config = dict(
    n_layer=14,
    d_model=160,
    d_shared_expert=0,
    balance_bias=False,
    norm_place='pre',
    rope_base=9460.0,
    tie_embeddings=False,
    init='uniform',
    init_std_o=0.0508,
    init_std_up=0.0586,
    init_std_down=0.0586,
    optimizer='soap_variant',
    doc_mask=False,
    steps=4194,
    dataset='wikipedia_en',
)
Below are experts of layer 8 (counted from 0) of a mixture-of-experts language model. Rows are named router (the router's row for the expert), down (a neuron's output weights, with its number) and show model dimensions 80-159. Each number is 128 + 24 x the weight over its row's rms, rounded and kept within 0 to 255.
Before each expert's rows: "comes before" lists some tokens at least twice as common just after its tokens as in all text. This comes from a sample of Wikipedia text that the model never trained on. Tokens count by the router's weight.

# expert 40
comes before: " the", " a", " his", " an", " he", " its"
router [ 89 104 111 137 117 104 120 106 139 146 110 110 144  67 121 132 134 152 157 127 106 120 163 161  98 107 127 158  99 122 110 108 122  97 102 103 123 165  70 148 117  82 164 140 107 150 185 114 106  67 149 115 108 147 154 138 114 110 145 144 168  72 112 165 113 172 153 143 111 106 145 129  94 106 100 109 143 117 101 108]
down0 [112  87 128  74 144 141 135 167 110 127 128 116 151 119 111 124 102 145 101  84 137 136 175 117 114 141 136 119 131 133 118 110 120 128 123  98  90 126  99 128 100 116 145 114 116 147  85 121 129 137 165 112  95 112 133 133 106 133  92 103 120 116 137 109 112 121 217 140 152 153 114  84  84  94  85 108  99 116 110 117]
down1 [123 126 162 146 144  92 115 133 139 113 109 125 120 137 138 133 157  60  91 150 125 125 125 112 122 147 133 158 128  86 103 136 138 131  80 139  66 118  82 121  98 134 156 152 101 143 138  97 108 114 124 134 127 109 114 137 103 112 100 152 117 125 121 148 131 161 116 140 126 153 118 116 141  91 149 153 100 135 122 161]
down2 [101 116 109 112 118 139 153  90 141 112 156 162 140 130 185 107 109 143 119  98 117 119 144 143 117 129 120  99 149 153 124  69 119 106 113 100 120  85 101 130  82  79 102 136 109 122 133 146 193 165 134  92 120 100 125 121 123 140 127 146  86 124  98 110 123 151 122 150 144 121 116 145 128 134 133 115 152 145  85 105]
down3 [103 141 144 152 126 117 122 158 157 137 128 112 130 103 104 128 124 163 162 131 130  64 150 138 149 120 122 142  94 126 144 159 134 144 134 161 157 129 140 111 164 154 126 139 147 117 116 146 159 137 108 132 141 120 174 135 141 133 154 119 164 132  92 156 155  99 145 108 116  93 144  83 115 181  87  98 114 133 116 155]
down4 [125 142 119 125  95  93 151 115 159 146 158 131 145 122 132 149  62 142 128 102  97 102 117 126  95 160 175  97  99 112 155 182  98 108 159 153 140 104 166 133 159 160 157 143 136 129  94 139 171 111 126 172 109 128 145 138  81 153 143 111 126 185 107 141 142  90 126 122 190 151 143 158 102 121  91 145 143  92 137 121]
down5 [118 114 135  83  88 125  87 115 123  93 127 143  85 119 134 104 166 123  88 138  99 114 153 167 105  97 122 161 119 150 168 118 114  83 169 143 129  81  88 157 128 140 116 142 126 151 142 122 138 167 119  96 113 137 174 128 122 118 125 107 111 120  96 155 119 133 123 172 112 126 149  84 103 156 121 110 144 137 141 113]
down6 [114 155 132 128 150 139 140  95 207 134 110 179 143 107 138 150 145 118 130 118 103 166 114 147 131 139 170  84 111 113 151 142 141 144 111  88 149  90 155  96 108 122 146 157 149  93 128 132 131  91 105  76 139 110 169 101 150 158 131  95  96 116 156 135 160 153 151 133 154 119 107 155 131 149 135 113 122 129 111 149]
down7 [119  94 123 138 167 123 115 139 117 108 142 112 148 140 131 143 181 125 199 146 150 143 148 124 176 135 136 114 148 145 100 153 118 129  57 129  97 149 138 112  91 118 122 127 131 101 156 151 143 142 108 127  85 179 113 122 131 144 151 112 150 111  81 170 151  90 161 111  81 152 143 129 110 131 107 124 134  92 134 163]
down8 [119 125  97 159 121 116 157 105 149 165 119 126 129 146 185 169 137 129 137 142 149  87  91 177 161 108 134 160 107 168 158 154 154 121 161 123 153 121 129 120 157 122 159 106 132 122 112 127 140 116 130 159  83 112 146  84 122 117  95 140 132  76 104 114 138 128  90 125 116 137 130 156 160 116 101 114 164 113 147 108]
down9 [ 93 136 137 102  85 157 147 165 138 128 118  91 160 122 168 133 148 139  98 101 132 119 119 121 105 124 143 116 123 130 124 116 137 120 125 152  64 135 130 144 153 130 136 137  79 119 120 165 105 111 123 154  94  93 112 141 158 132 115 142 120 167 125 145 154 131 141 177  72 109 101 140 159  88  78 116 173 133 109 102]
down10 [155 157 138 154 111 109 127 110 181 123 125 145 113 111 101 105  98 127 123 142 111 155 134 101 133 142 134  96 140  95 127 140  89 152 129 115 118 147 131 121  99 125 116 153 127 130 144  83 159 130 138 103 113 131 124 148 110 135 134 159 104 131 123 118 151 155  98 157 122 110 119 109 154 121 117 139 116 123 124 142]
down11 [121 134 108 108 116  92 176 149 139 117 101 147  80 130 147 133 204 144  95 116 130 119 137 120 168 141 145 141 126  95 119 122 112 138 135 107  96 129 131 103 121 137 134  79 139 133 108 168 139 107 118 116 110 108 138 159 103  95 137 143 153 127 179 160  92 105 126 109 146  91 149 110 128 128 116 123  93 141  83 136]

# expert 52
comes before: " the", " and", " he", " a", " but", " which"
router [ 98 102 103 121 131  83 121 103 169 132 111 133 147 116 120 129 124 122 130 123 122 140 192 145  92 119 132 143  80 155  92 115 130 110 102 111 126 159 125 122 128 104 155 155 105 146 155 113  85  93 147  95 114 138 156 123 110 153 141 136 167  77 126 173 121 166 147 127 105  93 164 138  80  98 104  96 139  94 109 111]
down0 [121 112 162  94 109 170 144 103 131 108 160 125 106 154 139 129 140 126 129  99 123 107 138 143 148 151  71 124 170 150 172  85 130 135 138 164 119 138  80 152 178 123 145 116 127 167 112 123 119 109 126 124 111 134 123  92 126 112 165 165 127 120 115 131 125 114 115 119 107  98 133  91 122  59 146 107 125 141 119 128]
down1 [120 127 143 106 101  95 120 103 111 121 132 144 144 138 158 102 185 132 120 138 162 132 128 112 114  94 132 126  78 130 114  77 140 129 104  91 160 133 120 165 158 120 119 118 108 131 123 148 153 135 113 164 132 136 130 159 139 122 194 151 124 146 145 130 123 158 107 139 119  91 102 138 121 129 138  80 126 162 112 149]
down2 [ 91 104 134 118 110 115 174 108 148 137 106 160 126 115 103 135 143 135 129  95 124 131 144 108 157 135 152 114  90 123 111 129 136  98 115 120  84 121 108 105 143 116 130 162 119 124 124 134 117  90 114 156  82  90 108 124 129 152 141 119 121 110  80  81 114 121 106 129  98 116 109 125  87 139  96  98 144 136 156 159]
down3 [ 90 121 171 195 149 153 112 106 124 151  82 173  77  93  89 110 137  83 130 126 119 128 124  97 146 143  81 149 138 144  96 113 145 125 155 150 116  91 147  93 137 130 109 134 130 159 154 144 111 144 104 160 158 148 150 115 138 133 144 146 159 118 154 125 119 140 136 135 117 143 105 170 119 110 163 105 120 192 109 122]
down4 [135 107 145 130 154  97 106 157 146 115 160 144 116 153 122 140 166  96 154 190 153  97 150 120 142 128 122 125 131 133 117 152 126 140 129 123  94 155 170 131 122 128 120 176 101 133 160 178  88 167 129 126 181  92 139 124 131 133 119 108 184 124 156 152 137 160 146 122 131 108  86 143 120 149 149  94 142 140 119 143]
down5 [115 140  93 195 155 137 149 123 112 156  90 104 113 121 159 138 134 138 130 158 148 131  99  78 139 141 124 152 101 112 120 112 159 131  49 125 110 129 117 134 166 148  91  92  94 178 138 136 130 119 155 143  90 126  89 107 143 145 150 133 134 130 134 149 137 136 145 175 109 106 114  94 119 159  96 121 124 173 125 162]
down6 [136  93  57 114 100 112 169 135 108 121 103 167 121 171 112  87 122  83  95 152 118 129 137 103 186 128 128 120 153  94 111 101  86 144 134 117 136 109 125 143 156 100 152 150 132 130 106 140 112 123 160  98 125 114 117 125 138  84  98 168 107  98 140 135 110 158 150 125 139  96 148 109 118 123  84 125 143 131 145 162]
down7 [107 140 142 111 129 122 134 108 143 143 194 109 174 102 129 145  82 138 109 132 152 103 117 122 121 129 154  89 129 157 165 142 108  94 140 101 207 144 146 120 158 148 103 122 138 122  98 171 141  99 109 138 119 158 171 112 156 151 136 187 154 133 129 158 125 102  36 134 121 122 131 145 124 130 145 116 141 100 147 137]
down8 [114 153 119 178 160  83 139  98 138 128 147 108 115 120 161 112  56 103 140 148 151 105 113 119 126 123 127 162 135 133 126 169 117 100 168 127 132  88 115  86 116 157 125 135 159 130 120 158 132 130 140  64 126 130 121 175 106 146 159 104 115 129 102 120 121 115 140 107  99 133 156 122 148 145 151 105 137 124 128 104]
down9 [102 134 121 118 169 117 123 148 119 124 122 114  77 134  89 137  69 161 109 129 150 146 143 146 134 116 125  76 143 133 150 150 137 160 163 156 189 124 135 157 100 111 157 100 153 138 109 122 107 158 146 153 167 122 142 143 113 117 145 124 134 118 188 171 156 156 119  83  88 107 150 126 157 125 107 130  94 126 143 143]
down10 [122 157 116 117 151 130 120 127 138 133 139 167  94 120 119  77 104 130  94 135  83 163 156 103 131 139 142 119 136 149 120  70 135 162 134 155 202 102 166 161 112 113 170 148 171 114 132 143 118 128  92 129 126 132 164  87 115 149 133 119 139 136 118  89  78 145 131 133 116 106 138 118 109 166  85 136  97 124 174  57]
down11 [ 96 179 154 124  95 163 150  95 132 144 110 146 106 120  93 105 163 114 122 103  88 174 119 104 168 121 122 122 106 153 111  91 141 139 160 138  87 105 140 132 121 108 107 133 122 101 144 134 104 109  90 102 104 143 170 143 136 111 142 115 166  95 121 139 132 154 126 128 123 114 160 154 159 155 147  84 136 144 156 118]

# expert 28
comes before: " to", " in", "s", " of", "ed", "ing"
router [112  80  95 135 131  87 126 122 118 143 112 124 155 112 137 148 157 138 138 104 123 113 177 148 118 105 116 144  84 137 105 131 103 112 128 119 128 153  74 149 112 100 177 131  95 149 147 118 122 114 119 117 113 119 137 136 120 132 144 131 143  96 130 139 115 177 149  81 135 110 134 116  88 108 125 173 130 113 105 151]
down0 [102 122 114 126 150  97 135 133 112 144 103 105  97 131 132 108 109 139 133  63 140 136 138 149 149 122 117 121 129 161 160 128 111 180 136 117 153 131 110 129 140 104 154 139 136 129 141 105  93 117 126 126 134 111 184 115 128  86  97 167 115 149 141 121 119 123 155 104 132  95 115 135 111 136 172 160 124 159 112 159]
down1 [156 145 156 139 107 147 115 150 134 112 135 143 101 150  97  93 154 139 153 122 166 130 169 126 136  93 164 130 155  98 104 108 170 155 143 117 135 146 158 121 163 130  93 120 139 136 167 113 111 136 119 129 138 105 111 107 103 114 130 115 181 103  87 114 138 119 165 123 162 130 102 160  92 167  80 125 137 121 117 151]
down2 [ 97 133 144 140 154 126 192 138 106 124 137  81 134 148 132 158 151 138 129 140 137 152 178 182  94 113 112 128 129 137 107 113 110 105 103 141  92 174 100 156 118 159 129 168 103  89 129 152 110 130 117 142  83 179 120 117 120 106 143 109 172 151 118 115 130 159 154 120  86 102  88 110 107 126 109 149 113 135  84 115]
down3 [123 131 131 150 141 158 142 145 152 131 137  98 140  97 163 121 145 125 118 150 135 106 122 137 113 124 105 134 132 147 175 156 174 146 162 163 138 115 109 159 170 142 132 122 155 131 107 110 148 105 146 145 110 112 154 127 145 101 171 132 116 129  84 126 116 119 119 116  97 161 114 119 132 118 131 125 162 118 149 106]
down4 [110 100 117 159 163 161 130 100 130 101 146 112 152 107 131 123  89 142 171 137 170 126  90 107 130  97 141 121 105 147 141 100 119 103 129 143 117 122 161 115 146 107 119  92  85 192 158 116 117 119 106 148 137 136 119 107  91 149 170 112 107 116 139 122 156 126 112 137 117  86 140 168 169 130 113 129 117 118 134 150]
down5 [ 98 136 118 147 132 116 111 136  88 140 102 147 164 126 138 120 155  96 114 126 130 138  81 192 133 134 156 142 115 126 108 155 108 165 142 102 135 122 140 125 125 133 117  69 131 138 138 137 115 146 118 151 167 118 190 115 162 130 115  90 105 137 158 118 145 116 115 136 139 173 124 134 173  98  99 136 130 127 120 104]
down6 [ 84 141 153  89  97  95 129  90 125  95 116  95  89  95 104 110 104 147 167 147 104 129 101 136 124  74 153 126 139 165 146 140 146 157 112 115 150  91  82 148 105 104 131 143 125 121 148 119 156 169 178 142 123 182 140 177 114 155 108 176 148 182 119 177 136 130 102 122 137 157 159 102 133 128 168 129 113 136 130 116]
down7 [132  79 145 133 120 125 129  99 119 119 125 137 105 137 141 123 201 153 143 103 114 145 153 129 147 109 134 134 126 144 167 144 170  67 107 123 101 125  85 110 140 152 100 162 128 119 104  98 162  84 101 127 113 174 136 164 103 134  61 144 168 117 101 134 147 122 104 126 123 122 131 140 170 111 162 132 132 138 155 103]
down8 [156  87 115 140 121 114 140 143 153 137 153 159 136 123 132 179 127 133 117 106 146 126 128 115 143  98 131 101 105 158 164 131 127 148 106  92 131  97 134 171 107  86 146 162 144 154 124 131  96  84 162 121 124 140 124  81 116  92 101 122 106 131 143  81 149 118 129 118 166 111 124 121 115 105 103 169 113 134 112 156]
down9 [109 133 113 165  59 159 111 150 123 107 151 112 139 130 140  98 150 131  98 104 134 141 161 140 129 125 152 142 128 151  97 140 168 148 136  85  97 137 142 112 119 122 146  78 125 123 155  77 132 149 129 117 127 145 140 110 143  73  90 129 145  96 113 146  87 129 172 123 143 115 136 105 130 111  82 102  88 156 127 142]
down10 [121 103 116 156 119 140 133 141 131 112 144 140 141  91 130 127 106  83 107 107 110 160 113 144 123 125 118 132 138 120 158 115 151 171 111 114  86 124  86 103 137 114  93 149 106  87 139 137 124 156 133 137 100 136 144 137 136  90 155 160  75 133 135 109 119 131 113 123  79 122 148 108 138  96 109 142 133 147 125 112]
down11 [ 91 121 104 149 130 138 117 130 142 142 181 132 133 120 177 100 146 126 138 123 136 123 153 144 101 147 100 137 134 143 139 133 125 116 161 112 160 150 138 104 134 159 162 152 195  79 160 109 151 120 136 119  95 121 164 117 106 194 132 140 101 140 102 129 132 125  85 147 110 126 121 164 130 121 136 150 135  94 162  70]